config.toml
d_shared_expert = 0
balance_loss = 0.000291
lr_router = 0.000464
tie_word_embeddings = true
learning_rate = 0.000694
Below are experts of layer 8 (counted from 0) of a mixture-of-experts language model. Rows are named router (the router's row for the expert), up (a neuron's input weights, with its number), down (a neuron's output weights, with its number) and show model dimensions 160-239. Each number is 500 + 40 x the weight over its row's rms, rounded and kept within 0 to 999. Numbers have three digits each.
Before each expert's rows: "mostly gets" lists some tokens that are sent to it at least half of the time; "gets" lists some tokens that make up at least twice as much of what it gets as of all text. This comes from a sample of Wikipedia text that the model never trained on. Tokens count by the router's weight.

# expert 39
mostly gets: " Australia", " Ireland", " Philippines", " Africa", " India", " Engineering"
gets: ")", "\"", "s", "ism", " States", "ation"
router:500560482497491482538463484552422453488534449535478554550488558537441545559503474510480550511480436529457528503539478522518462520486456554476470518507455461553435489429513432543483557523500502490577427461533521436451512511418515497555482472
up0:502528504547492487529481520552425472483541476489491527530501453538572438505551462473497401552495449527449507472501424478476479532473410527462514527473534494465463496404448439486471584440522492433615403383450442476467466435498542446531515508
down0:504495540441540484451387491502465527466484445463538485496468525454541467523533463524512435555474459521513468431489447526448580444509533535524495509433488542505547512634458527493547482510574555486565469513475473470506520478521487433467502441
up1:518477549472478415530453453474476449474542414550496552555424467588508499498476545508475502556508433535452469485524481523516480520491448520447514538537491481493540529440499511503529593536451495486520448505522567477512508506509500414521430520
down1:507498533514571516493474483514440486431524489499486525488481540506548484496503480571459436512519469565440510530493450513544567490506529543445532471475433505514549540589471485431571477533502521541525491539563517522489563484513487426544511360
up2:578441542516494523555525506495501520485520482577492534577541447582462476566522475507498510461508408481459440479509518506501513503481518549487437464507406435496581490441493493512509480553475515485507550470510476474484524501548424578582510551
down2:593492605554461506462520412534447522452480454552428517433519495513499482507551488504504456509465483516471577528518541472540568543480392470491491453557515514467504497544486567464526528555395523512489491502504586528519454463514519550477494490

# expert 26
mostly gets: " and", " &", " or", " vs", " And", " but"
gets: " and", ",", " or", ";", " –", " &"
router:504545424484462454528486500498487478502490473574410548475514543501551549529501499551473519530510543450568544477553487491503473471533499532536448498544493543477495415474537439569468529487470489472567530474495523461501436420420434521537514470
up0:487473504541435573560462594542436518454511558540436552555540497501505462501442465472474494471472500470524598444529509520438496448458516497462434487535548500515451520573480525501534577495480468461512413507445527502489519467472535531537458484
down0:515470577535497487489524451504524507496449543490505566459578559497472472566530555481524541454460481524508496571505497564552455509584513534585527507474504508552471497442517556547470469517404448499585474499437573513471578473483416511507511484
up1:493477492560508457610450522537457488474538440538491565550513545558475524554504521450505481457514434529483515452552521479474567450533484499468602493548476526538515555491483455425526510511541503519600414455428455496463517499471573450455459528
down1:585480547539490525496540479381576475495539444541524490557475498435546493515499519543455567505498514505525507482553477485465523516524545570533488565413536433512469553514531541510476537480514523526556610445556495519594536462530491421462536518
up2:553483534443496553589523527507550520509533473501506547554484508554501470497505435537448482476539483536521521464545524546472472414467528570481483472472521435487590505411486476555526598543454511475489429479486512439558444510503368417536488456
down2:532531496570446469493481530450549429489635538509521499548525526541491466494476508470484481550466547568512478478485547520473542483509445450527521604507526493523531550530488535457508497450529487557551551482469507501534478427445543486485507452

# expert 50
mostly gets: " National", " local", "ical", " European", " public", " national"
gets: "al", " National", "ic", "ian", "tic", "ical"
router:504473447530489604532469484537499452526541494513458525458484522541560523556488504453528469504518476462470567503548487494533431410502512494537510489473456552536525430492460501510510559589465538520531431551527479416481489458411542516524524470
up0:517472486561466510526463468482479474470517579480449549490517547525469444499463464466469451462508473459514555504429480517495494469503488588448541494434515504477507461500435513545499499452466480431489454512439416421476453503508496437475444493
down0:481505531498499531529425482438521530462502487503500531537554532526490505537487445472495521461533436499578551525481477547539527455492499567505552409442480538483530496554546505537559523539550571490440482520512538459565477487467450461458483477
up1:483469488494506473559516488538502464490555445524524537505459513534504474542559506421550458524558443501444560396618473572457454436481505506492525478481499520553532485521496438468506515507504483491465478432480476454583526459485509462496495435
down1:513510518468447525579465546479489519483682515506511524525579587501516512498489506490488509550460496477551502538521491559516557485555471477475485518479466482533564469490478524504565470524494536462478550474451469438505449507467404503522497492
up2:552478432484534580574539412520533435499503441508494520527496462571473480496442473469490519533534472499490469491490471514529495556493514495466472518516444440498557475425559521529487449522449489467469495453507502450455501538451489531535549473
down2:550485460469435456460454535446566534524457456413552496464519500473515515482421507538465470555512572504540540480493467530496620516527435471536530546519538537518492533471495449554450492490513511472557541479529580542458540402588484565426487511

# expert 87
mostly gets: " or", " include", " and", " includes", " as", " are"
gets: " and", ",", " as", " is", " with", " or"
router:508555437515497459498466531560440493482473473522456530521533579524531513538558541543508556493506546494503525467509490492513571476508467575476497489500500527485505477481514478574474531600451540490502498500500507441460416465379489519515514487
up0:498528509543547541511517477486466515504485486496530562569538541461510444470486496472414438478465510466569619446409452522513436470490527513434488515478523491508467467490500471536508584481401498435501481456438467468512465450538532556434501462
down0:516524495539566476543465501474575475630559533485523459511608454526501449526563482525456549597469530545483481550485510470475526455542477521524492528512451409457485480481491496454514512500492458479468519475497571483442501465435421436549456460
up1:515484546560492453539509435526559513538499472454510461496450462526482446543500526496615509558547475498455469469503449521466450527496564512464551456556499502511484524491475490483577513537509488442449434512524476543576582481477541493535539540
down1:485534550501497524486478518473476474490519485523450559501512480588455568483481545490528584474517523493462491482427494457567505470403529593545477384500454546479569463568469501472466438517545424553401474485492512459497499462471454440442507507
up2:526453553486519471533578449497486519504507425599458491553552468535548504530483495498494500480514433500524479518430455439572457557527532546497478415459465502463506506406527444515447543522460537492492448499566469481500583428540449518525572526
down2:548506514530447533497553526512521502500469457513569387489577543493470498528581504459502496617496509504404496521532507419534505505523557503424513537482476517486520563524483463498442500539540463393490485500546572516471453518424518476511514488

# expert 41
mostly gets: " is", " was", " had", " has", " would", " have"
gets: " to", " was", " is", " were", " are", " has"
router:474525444483547443555494477543395483525498468537536511464466551449345546515571550485536499498468547528444429483548467520520418451519496549472493488457513521466445459487493481504503513499473577468481508477468495426466455505392511469489556473
up0:522496510517491581526427490527486542551502449429466518484455454416380497445505519493494463546459508436515551484476435538475505422506501480491494520502575509501478552441550487565483533486528461486515489470454432498466529466496556457436468454
down0:472483550514467433431468500450524517477525504453531429464462452511534622499512561499493497512504505560468515515537526479463467489455488457483468521453525456481528537493501500496495514466475436485502592418516449479430483429452501487577518543
up1:524465458528458441517455495544500476495529457545526489477480553487489485553517557489458429463539488561530524516550527538460505407502540494414503533518507506553511465501465425494539535520554505461501454483440458477516450507429518517501458553
down1:490445526536496445464585533474487483536504522506489441441526519554521552528491526478537475546443518555600497534520529489518453494490486478532512479457475442467508522461526555479415437471427465479548601486469553556488534434542458509514519488
up2:507526546471524535451560525490517426477531431495500502520533468492473483471508449482520531511536476541455446506501440468518436530453515519452548530467503488509532489467445456520484594530464588439600490472591571486480497471548461480537486479
down2:453475517545482497489424493491462529463550521516442537549595473545449476413432497528490451478481519481521439595464514496538514623513476571472464606582445514487480467522514530519528527526515550515438490529503461557555480460523542476483537450

# expert 3
mostly gets: " For", "On", " until", " during", " On", "In"
gets: " on", " was", " for", " In", " in", "In"
router:477505367520483497509479493524478470537505446497496545530499511523458521517521476454488542468519502509434505464561492494564394446499482474540458465573516497462514498508472495543523555497489458452521466514458508459440438537455436509506499487
up0:550481438559520504521430486494471523565484517497482565545472479484511466513519478462441492464521537533532480479449579508548462448483504546546602485410532503529521444476529563524543552468527484454514482524533537518470487500542473466456504498
down0:489523500497523490492506498492477481503540473423478448557476499521444545507580475483518511456517554509493508490456420539507490512420481500557484431412484509454540457536434489501509497509538566453443472485472481537444490523505533459531530497
up1:532477427518497444608481489517522506497516464504519535492495490530506548587443613544561501544538455580483527429478504469492479528447550491496479527495502465516504496531485521496488534503549513536524479506538512475490524473477471502581497448
down1:547513479536516519426501500504472450515459469526581451577595565477547533465478518531531486498489481518497405460505497450557462471491521477438492506445536454577480507512547523454448550470517476464498559465448503470433486536481524473523415440
up2:441515527424458646536508508508493459495567445530479527499509477528476479487447470482517456432557500597550528465482481494588538519578530539501489495521542439513506476431528456493526541508427504485515533462552513435525498511562457436571528484
down2:462480503537471452550432492463517463475514505489480499445507604452508468482505480482569626493530511508474509535485525524463524412546514490516473526499499499559579482455450591520468469514455527487482505465481557450545487561468524532426542549

# expert 91
mostly gets: " FW", " flu", " little", " MF", " Majority", " without"
gets: "\n", " a", "|", " one", " no", " No"
router:465560521508494481491476468463486518458557499535500560526502460485426496524541511527524514497492455497482475500535499460436446502527504536526529449519435498520493446495498455484473536508528550518500494496492532430477457505443472512471425479
up0:510516462608514503525498520528497561500473557527554532492558503476452478611528449529485490492441513481561524484472496502472413516497513540494507505485551515497466575434410539514494502460523499482495509432467412556493496505479504534514480464
down0:518431554491504524509492607511489486468500585478504469509483495448507497549479439556511471435500455512530524526499518490581538511476556452488585596529489456503429489526549457498530498581480489431433428498500504520468506511548564505466494560
up1:497505471456481482512516507464499493500490504468555580458480524502474487530516552489523466583552445545515524559592450517459502454532558490544491521422443528530527564486567522492579524533511499526512498518504468487411506508499481418418479525
down1:519524509457482485428585435526538573551559500549473505519495455554483489510448491579506544509496532525491510469461526509521467558516475449551470516501516551478530554548538488521479510442525522518460506478406488459548516441472501517521470545
up2:461464524501557519452532433525486500479503451475526488471450479508462487460499497554491520583540414508426496530499413486480431476553511538484418429506475487528542441517549464486489505511519546521528556448547522427510497434518435487534478474
down2:588479545473513471509498541477495500429438454472505526463603497479483510468468491517471478484531492530532515507478549491522426645511494434447456492489455473546508529548517548483517452463590550468499501583474460496439549463512513510507475452

# expert 83
mostly gets: " playoff", " Tournament", "final", "ال", " eleven", "quarter"
gets: "2", "1", "3", "4", "5", "6"
router:460521505534489445478519522500497471533515460522492558478508491541489545518477439478556560497533508493454479486497453581514482435489497502558490506535504502464464533506548425506472489581457551500531503496533487463486498562417449510527504456
up0:536511468515501470526447551486476490477497490451483535520521456526460532406457529460495375494467563518467631448464495480463517464382528503480502537491483505518475562477505415524483475508487478451458457463416426505525483581440602560553455487
down0:434422537548484576531503516424471485459478499453514466486501503523509466482382549508545480541545521460519543574538496509529490506512479534472531527504497488473642441566489451538480494450549467554505495526431566494573517505486501446449465524
up1:412484485555510477545448443500522550503501428455537602478461482572535474452429468505485541575486479505449555532566486564562457529526567466560495464498469505553454491520520470454479523504542509538511515464463527478501559492521510515595518518
down1:532536453483497495496461564462443470490504520498498475532568531474542475473572554566479494470460558494549522559450559510495462467510507413430497500491532576551520515539480511524443472488516518457465465508530455463515480463503489555471573479
up2:492461525487551503516581553441527501511508447468508444459488468522525471497509522553465510517516485514418557502518424504463505499491534515510550497471564439505589474491513388468554504559367454451436524593508435445496551497459380455503496498
down2:486457513461502508468485669537513504517416551502549508479484447538540576513560517538510440581499516508495530542502525522471472516450496494507555532563530487441439486504507436532452385504497451520508511506454490520479492493424525453528565488

# expert 22
mostly gets: "present", "rthropoda", " Berlin", "н", "м", "в"
gets: "7", "6", "3", "4", "8", "5"
router:517539467500475504569549492536482479548585500475473507483510561511408511554446452488497555515517511542487463534504474524509465480533485521444467482480507553556504483479487488524548538526500506447474513529507511478548470515458510546549502491
up0:502500522596544570525447572519470500521561506487494537556516519474537497589462552489466491499471467467551542474560486529501530484516537483409492559519524535533440497536544495561552551449510524435468501421504477506499487446458520522487499438
down0:467488608560474514488478583519560541462464488451489455524453455524498506471548523502524470485526556510442510499516555526538492514504500506515533579583462475465471574541498460510502450545542463517505504476526520530486568482458557499519528477
up1:463495456479575505557475475596496513508563506494531483502477537551448463466486552442515478551529481559449547466541552535522502501514500491394519501530505524515479526524557563526580535521563543482489437524439483490534503469497583445506498592
down1:542504502466497478477485498477452472468422513507478548481501439567484518505540511484484489529434494542502493450527467496519505503438496490574483508505486508568523481499444478523455503465461533561551568539457492445460510490507503441479548558
up2:513459461512494484527538488538528529478508468480452500484562411576481439458515483484544510495517531523486471506569523498489497525509536523503451451469501458543459490426470436515580548508527567493462559563545442476512516455528481540546505503
down2:540521551508517486445474496564431496478505465549504588459501474453488448438456529432479489521481514504527494512495401544569504457531510497434495541464496501516453463444461485521504496517506485496487485446538544496494557538427452558514522541

# expert 32
mostly gets: " coach", " member", " director", " President", " player", " Minister"
gets: "er", "ist", "man", "or", "s", "ter"
router:479493482524456374511427501513431474508502416485493527496546496579396542565505539505530498527523457484451558478527518606501510545473497467585423449479441674510508433459486501539498507514516592442524449534545459505546468536475469541535390442
up0:463516494576498503509359544512417475498538490494443561481446471503468454539539538561519501521495504552508509489464480562481550492461522538500462545449511552477409571479527431498514570486469489493433487490421401525492483547518545486477498499
down0:508480554466491472493570508479565501517469495450501450535569540554418497470432461410496532542450572491455459496554519451568551453556393527482581481486547472506486496454465495492478565529464573481520583542549491496462530532560478545536492479
up1:458490478520571491532441487450472535477506453490501471555471506543463482436459551447453508491576449519499507517531512528465535480513505537486485543466445620540455527508560480536515502524554573471465468535527554496551528492505520509519486480
down1:489485441458513510466534497457576476543517571532519488481480508428481473533513532442558521497443515463515487450473488493517481512496569507566517560482551502541526538543465552509444468483518504473523494504562500541475497592437449438504474588
up2:517505494474508498465510468484524460495534463517502504466455467530417488545489492508524574516514421461509497552519539530496490514562555467496454465408551447483484540528527476477579496487466527462502589472554527482568444534542496421568477560
down2:536474427435574529397470546446579468503534504538504466557483511477553436548505522488517527525540445502493544508456556503474450596522500487581527491575415538479486502492423477504570534538504491511509557545457539498449585482526441497495492538

# expert 53
mostly gets: " million", " eight", " five", " four", " several", " six"
gets: "0", "9", "5", "8", "7", "6"
router:484486483555546479470494463529511484469503425468495554450504537459430544534523468504533488482508461457478512449496500498554461464507484498505427479502450520520514463422505472548459475505485558569527479471466550435522426448485455554517481469
up0:575479503539502469505495454496447498522499516454480549481486513423470452482507508494502472505445520513536505484465399475478471463505497548470436549389565516559487483493486511459475556563448435393471496503514442490505460523521539455565452483
down0:520480540529441477542460585449512551428474494467474473562485574514521445539511483526545431435534497510484483537541516461527481566476462573480495510497506428574503480560495506484495543531571566465515533529578519509569528510509516499471561519
up1:468463517550504516533471463496516502435495481477447499502428480555553557469479541495518479482515411451456576468591512558492549498501554510489534475590463488505509451580574482534468489567475473498520494467504513451541540467499474512491488555
down1:517453492454482495522567541521453534507538472515503636495498513582514542501561497555432508500508500519470520488520509560455551525558541541506477519563572543547440562517516487434522520474493480455501460542536576553461520419491590524552584465
up2:502448530525522565543515546506527500464533566508504491536431447527501464560444446433551505439529498554482571403508422531504542429508536502499460472518508495498474521429491475558458535483426573495486504439443499458502509576465463425601514488
down2:461484497574508455530525545511523504514550510509540461473518528532534549516463438441569522498549545526443499468515486523479409450527438492452433526497485478489549455472558454513495504493496466571511550511430482579495439447492488439522466545

# expert 82
mostly gets: "whose", " largest", " their", " His", "His", " own"
gets: " the", "'", "s", " his", " The", " their"
router:450437476616522484504589472533452493486580472522488507466487592506472532526460579491530519510573477480422503496482502511471451478484412507518417475516482541490464432454475424527492498518470450437491457500488477405457494512407467502495487467
up0:549513493520461432497493508524454472484488589507596557494515462537489472505451516562544520509468544578559506521436429460412487482454516461476482495487503507600433549455500510548507558500484499421450434441422430573503469495528563460515507456
down0:526470603524441446474481482479462540511519514470540523540490451514565457485466573544590516473522492497455489511529493497467550513486503523525485441533475391480572514441582546460491421511533521552535569484479501436505591511487485446482591492
up1:532476491526532452519462454509486485570528479490469481467482499480504471542453554468468476520492457435479515539501548520509494569481486520454475596494428497586583526464538506526545493540530493471519492429458556481468507548486505455501448496
down1:516480453571498522443547508481504528488516462482525568557519487536513514480514547495480479507549516490481517542472528411571568447487461454423473610516438521539471465530541455562552438524506493511520462495552469583493503428524559508454587452
up2:471481447547491579453522574518529472474580521491472526550493543513596538475463518461536460521486510461437563481514443493529504424502568502499449438520519503524528526548490418517449526500504495453469462518466523418479551495491492432507526499
down2:469414455463537561590474551478466553485631494505480487530487562611548563523556485539431438512416532422503565560527540528448526506520483515464492539481424466551522468530488514484481478512497487493493505463527488577472498421502508535526484475

# expert 18
mostly gets: " October", " July", " March", " January", " May", " November"
gets: "th", "y", " May", "7", "6", "5"
router:465506478493498426532506531494508474549528460526417539523527481485446504501498491521515497482539524518402419527510488526499442433505456523506502453458540525528473459464523419546446504547572496545464461533570503502501545522394519505526500469
up0:416480468560482548485469466453460467512453531457542601555432506439512476504489500531522472534455508476469495482398447526526513481515472535525442449475461518533506511486521546517499487547505487439578536486516457502495491521514516402514520469
down0:484541531518505526442468466486550513494523521467498424544538484504535492414492491493481547537535455481478496469499502464543529411467489470483528465464476535520451562530552514503506505559520493440585581482545478476432484469587471502479520553
up1:425468502514488495512485458515478430448511449514495537474446533533452527559472546494474472501492464519447505518513505565527488459490583530460546510442539507558537476482508472527470513550475520461504445488489487497600529481566497494505502587
down1:477381557429491489565503522468551573514490428459556442517527511580507504506485518478528474459426500423468509554490563459446459505560555546553507476503483525528505509492523489517453500535563495500462465528527460583544522494490504445470478480
up2:486518532571539582511503504510576488536490510480464531503467512528580523494531486531522476543567457535418527529564488484497502471495539483463488481543509466497532444495517448493534559560507445437531571561500539462485537535492460524573508468
down2:555527452497439460352443518490601493526469500455546453481496479495517478528501519492438544457569552486536413514483448496570528461563512486539436479445557476581504525493566550472441542454445472519453443496424461500494543548554485593486552483

# expert 21
mostly gets: " In", "In", " in", " during", "On", " under"
gets: " in", " of", " at", " on", " In", " from"
router:461593418452520427521494501492495472549553475521459574482553522514471542504495454537543555440499469527458564507492520459524409457513487515525466467545489553527500523466537448493421519589532489491538487533490488518410525490397463476500515487
up0:510458484544506547537437495403483570538558500528483618546492433468542520466519446510438422508441482493602560434500431569491506423533493541483512534439528436476495511501528411525526497468464469475545502446425502472498500488474475454511523505
down0:532498474485482448499577469500455493560480465497533495508495549521462480506494472459516519466470481540486467524494572493489513481529510527503500517527513437424476458571532473481551557589490458500509487517506494457571481417490491472455454421
up1:449501478546516471537461488509497553529511471540484530555538509465540495558474533532568429563544478615452562601427498477462451471484495539465489551460545461606521525507510523473531559495566503467426570506483481519609530488481528425506436558
down1:542531516502494521479464498519488524555547541467465466504463515490587463493558492436478434507391482530495540570479563506511599549464506381507457514491574468543486564522534522537532484557506502519487509448584496488498501526507501522487504508
up2:461483524577485505501513433475523521556540478582483533557511434512509500518497422512452524505520470485426538586509462555512481505547511483560482495443518434496561532471500456522519563471458516504490537501547497456505481503558415465564473518
down2:557505498496518496468502510424479459524519522436472535468489513475514466532508484482534529508486495459497526564523469527511535473457431482529471518525589545537551518430500565567440476502494554557514543503499484495453483632508522533466453561

# expert 9
mostly gets: ",", "),", "\",", " less", " more", " More"
gets: ",", "),", " more", "\",", ";", "h"
router:467561446538508421500486521489444461476536486539450516507422520577551534518552522469505526529510515506505480479509483536484458442541479509534491501449470551500527441459476444457518548523491526508464543503494474519421513500509467493528523471
up0:483502506578469445563490489541512445513466522518462561499493457546509477459460420504362470460464475462488538427524510468455521495564497509475519508462548521517432467555557436488515585452514490462475464499490477453497474522468550531531488488
down0:508549561434542435506571442486445547501474541502537552444529554575467519452517517536558464446555437506496510566487456536517551468588527503513487513522485567471442524513480621510512509504486487514511570481493514461518488500523441492549464511
up1:487460519634515472570449488460493539441502510526466544621465552520566471567445544501497486502543484592515563477542527542540480452556474580454510493465416507486430490567583432563489560490579510511462529514454511492563609457467583460453539504
down1:555468493417519548429487492576437492482448483560498457472473498474581564526516496565491508463491546535480436468485454421563503491521543499507492528562497496481476518541572486464519536563502478460498550487554445476429539422444511576520454517
up2:527513545488546551562524530497542552501522484541461493550546492492554505499420467475445464531529488569495464484510408506513486515524510585501519522479518468474539411467549400520473569503434500389521473481479513444478448431496433506549503477
down2:491491504570521506505534532510561470499511424445554496490540502545559496561454466473507534579501509478555537526522563465574400546518592473541408595510504456545532480489503444489458545469404431523518550549546545516552491437425433505483525460

# expert 64
mostly gets: " him", " them", " such", " women", " himself", " itself"
gets: "s", " him", " them", " it", " her", " such"
router:516482538550467448562497540494386438534495480517426532564457575539450510558510551452529546489489461505479515436550544509534456525503434529585506507507518543583455432455527475525462489498476545527506476485597481417456450565466479562555464512
up0:513517531559449477502444512486422478542535532503534574475490470506433477510487512540383504511480500492520531585492491546469467463472518503582466489412484490550467540494538498613468539484523565573521483492493478471462486496500456463434580514
down0:483467555484527527491504566441431567537461598488527470542498462528487559517458562539454506437469549494511456484573529511521467496507467461532440587500483495480454542534440504454496430512466464457456513544469561540515479434490482549505545494
up1:519456485471481470495489496499479499553520457545412521477466473518566465513510474463510497506551457541476517423512545563542506499487475486508542528387466510569499466467510536519518507578549526511484445527491496473459480515540443518551482532
down1:468399572424462542518569526516493462379486491549477555453466444452542446459487601499534519506513542446539550540466515541483456454450518544472474519455497516519427498490473499474506412486486533559501543545471500497502521503535480520477478457
up2:495462549443558465470503562491517479457528489503439524492487398572473455473530494498560512486497431511448479500458431444528446537467580501474488467484539451482496499452459482492512492539445538532507610497548472467539523520568478484480487499
down2:466522523610493482496479540520536485531429495515512521571514517558517520470472454494419568462538481557471547535475543507515538488544495477513487472442451485544521522513531513499512485406537507484439463490521498547526515451480505483526578488

# expert 6
mostly gets: " O", " Bo", " E", "9"
gets: "1", "9", "8", " O", "0", "6"
router:496485486487529483470522470510452541514524490599433521461454597511453510560496496475558578493536460474447550530512488489509429491526478541445508442532511522423515456500457496587522566531482512515454517529512499458452495407425465464538449524
up0:503548477507480540541525464475456497533547441487519536509544466494465477469563475488482459469509488486539509503480486506433468528497525555443414486457499583539479597508504491496522549439478465499404559501482484487488472392538462478482529500
down0:555486494531469455478491526529515497474424524456461554440441550487445524498557480451463525519489509483497513468483523498518501471450438430489559487543480407519426550511531480464535469498481425522514515528524539535397516540503477432547491504
up1:450492487450489470516446439464529547508521483484532519535469516509489512500456516428455459490509479479461533418450544532514456509525488490469461493546483464479515460499462517485554546510511493456527430435495513471529540448444559521468451524
down1:530450558502481512425529545465480462474428519397485461527508511528482472475491540464479489489363528416500540511515466439575548501488537441560467476491453451581527483582482413562484540527529510494498465393467439425493462514496460521497556548
up2:463448527448511522508546517532471510472559518492484531376493451525559438543465495474375460439579477514447582596582463487485551478557502505463509485436491498550576463493527465489526541500539595416456554531498472437452548522507444476517508521
down2:470416481513520508455492475473504504461549460520537466482489494495487525522496489506519427567477459484496450505483502403498516525493463381456505550500512508475480439493449411499558485495585500489437469472482580454485459585506528494444503497

# expert 85
mostly gets: " ", " $\\", "{\\"
gets: " ", " $\\", "{\\", "\\", " debut", " \\"
router:480541421494475554499487509535454467501554418511499479508470550475483515528558520470523551452501457457481503493504466508481500517512469491519468459515466560515439487503471467475466524506482518534603459433519489479463452523453481454496453495
up0:446464487501465503620463650468458503442538508511526535570504467494518471420470511518446438484453515495530565451513483433465467469486513538470500493457515464511461555538576401503444552487513484501417445441468482476540526495474522513506505519
down0:485435516487526591501519533496482526501535546515502436460544434462593466494505487432521451540484505454557523534442452520511459480475536468556485521514419530523609514489535505532550460509468542482480438488535515491590554521493517497504500535
up1:504467448506476521509468434502502531515519508465521520508432486466567469508553541515498538425565514556486441465490448556565490511575569493469500462432521512517488460469523494420474490521527514508451496481457523500498527462489490463502479507
down1:473440475550456540504561435508510481485538469431450471472518452483446440521529443535539489461492513513473496505522501507541428484512387556506513545475532464501457507462513481479422460547480494525504420553535519504447535533475539446495487461
up2:440441501506496512488443570554552512512569456510489455464524459523486468470515440538450547483518453504498468491533480486504546483504473562469452570448498456464542430501482488443542496554446519432585613466421472437542484550489457515496468503
down2:524412549470481487514542532507462564439491528486513396513556502525450457517451475508513459516414562556463489468536532493456505477404503516498486492518505468480483481498504493395536572507563497497529472534494466593512505492451471498500544487

# expert 1
mostly gets: " the", " The", "The", " its", " their", " his"
gets: " the", " The", "The", " his", " its", " their"
router:469490522573468434509489486527492492521558473518480538495493539529513547497543514467486513513593490449489538494504457524495470506520501503504488459500441549415461468465521431532451544550496465462533515498526475381515426462426479457511489511
up0:491525518523454573573436469530459506515542430473496529488504489471494474479502536490488514518521496506522518472445449502506552484567453478484462531502492518529412576466516522574557578498461483525490366395510518460557470516515579460521561497
down0:433501471494564515488441520478540532489564548479509452506506485519514533455555501471534486482498512587628528481510558447548533507475502508516503606593447504542580524437490534435482554562485515452477489426433459507523530452447516478514478493
up1:525496475559490463557497469561519506536510463466547501566472455534564504533511559484472552453525457438491543441518593491493455509507500513419548453443443463555496438478494523529455524523513507540457403512522523505464504475532473485482497497
down1:526514485521533497552512528558501531490508569512524520495481484483412491493512523511544533529466482457485489543509475440498459505536521502547531451432521511544511479549392489535380464481416576546578559431485532539543455553519443514482495491
up2:541471562481523516525467546481527490535479436555470510519579413488506489442516450499481511488538468500500468517514431520564498518514537518480550464495481448502579501482515547547506522531453537435479518505516541462511528577514416454530535522
down2:478468416504514442455514547580466482474554510550440446465554543475435497468441482537528468518558491528465523469559508515484479511519475545483452460545514537503506533571470484519515476524542449559454478518463487528459497550462421430532517514

# expert 61
mostly gets: " million", "pl", "exp", " pm", " billion", "⁄"
gets: "0", "5", "8", "9", "4", "6"
router:519553430528429382485462486537494497512526509517440520476516545461410490581471495475484504456539503548451542486527487551537484495509460445495528483521494524546514484523510478539483543537520525483456540462524492458529374506469503542573510499
up0:597493477509496527484516487495458500485496531427470526515557484474470507547482492467466478537455456495572466473488496522529509427530537514439501493443566494493510482553449527497457585490517487425419507411473518475519421574594464517514526511
down0:467513499449510532571459523577514551477421505510518491507482444478525501538519532580525495494519446485448467481551531496506488523561444410458500494522469449498375515503528560537550530550554492451499490477554575515457528480437537434544576417
up1:444497417487585440524461535538519502525505534507480550463479545508492496516510549488463406515516561524467503456519521501495490559504538484408485512477496527543494566533594503489510527506572549465400407502515446530506482452492549519517447543
down1:548418483432463509595531588472534453470470498573526542470580452557584500429518502489566546471497477484523498516472501549438505517567535450512499523549489499507455502516500532482503487489501512515564557528505507485504519494481496483523523501
up2:491488530471553502534523547592518516445495562474556432467514521563504445551512473445497477553531450526423519478505507484478534468535499503459477491527534510465556516496514504490461565471505561447424546536561524473484597541481460446455516496
down2:455503483497553524426447543507530504489463459513450464535557472426444462523521448465480542469467543531461450535414544617512551545504588429530543485511536570553496487501528461494453489520420491483498531501514496537497529558607559529477446515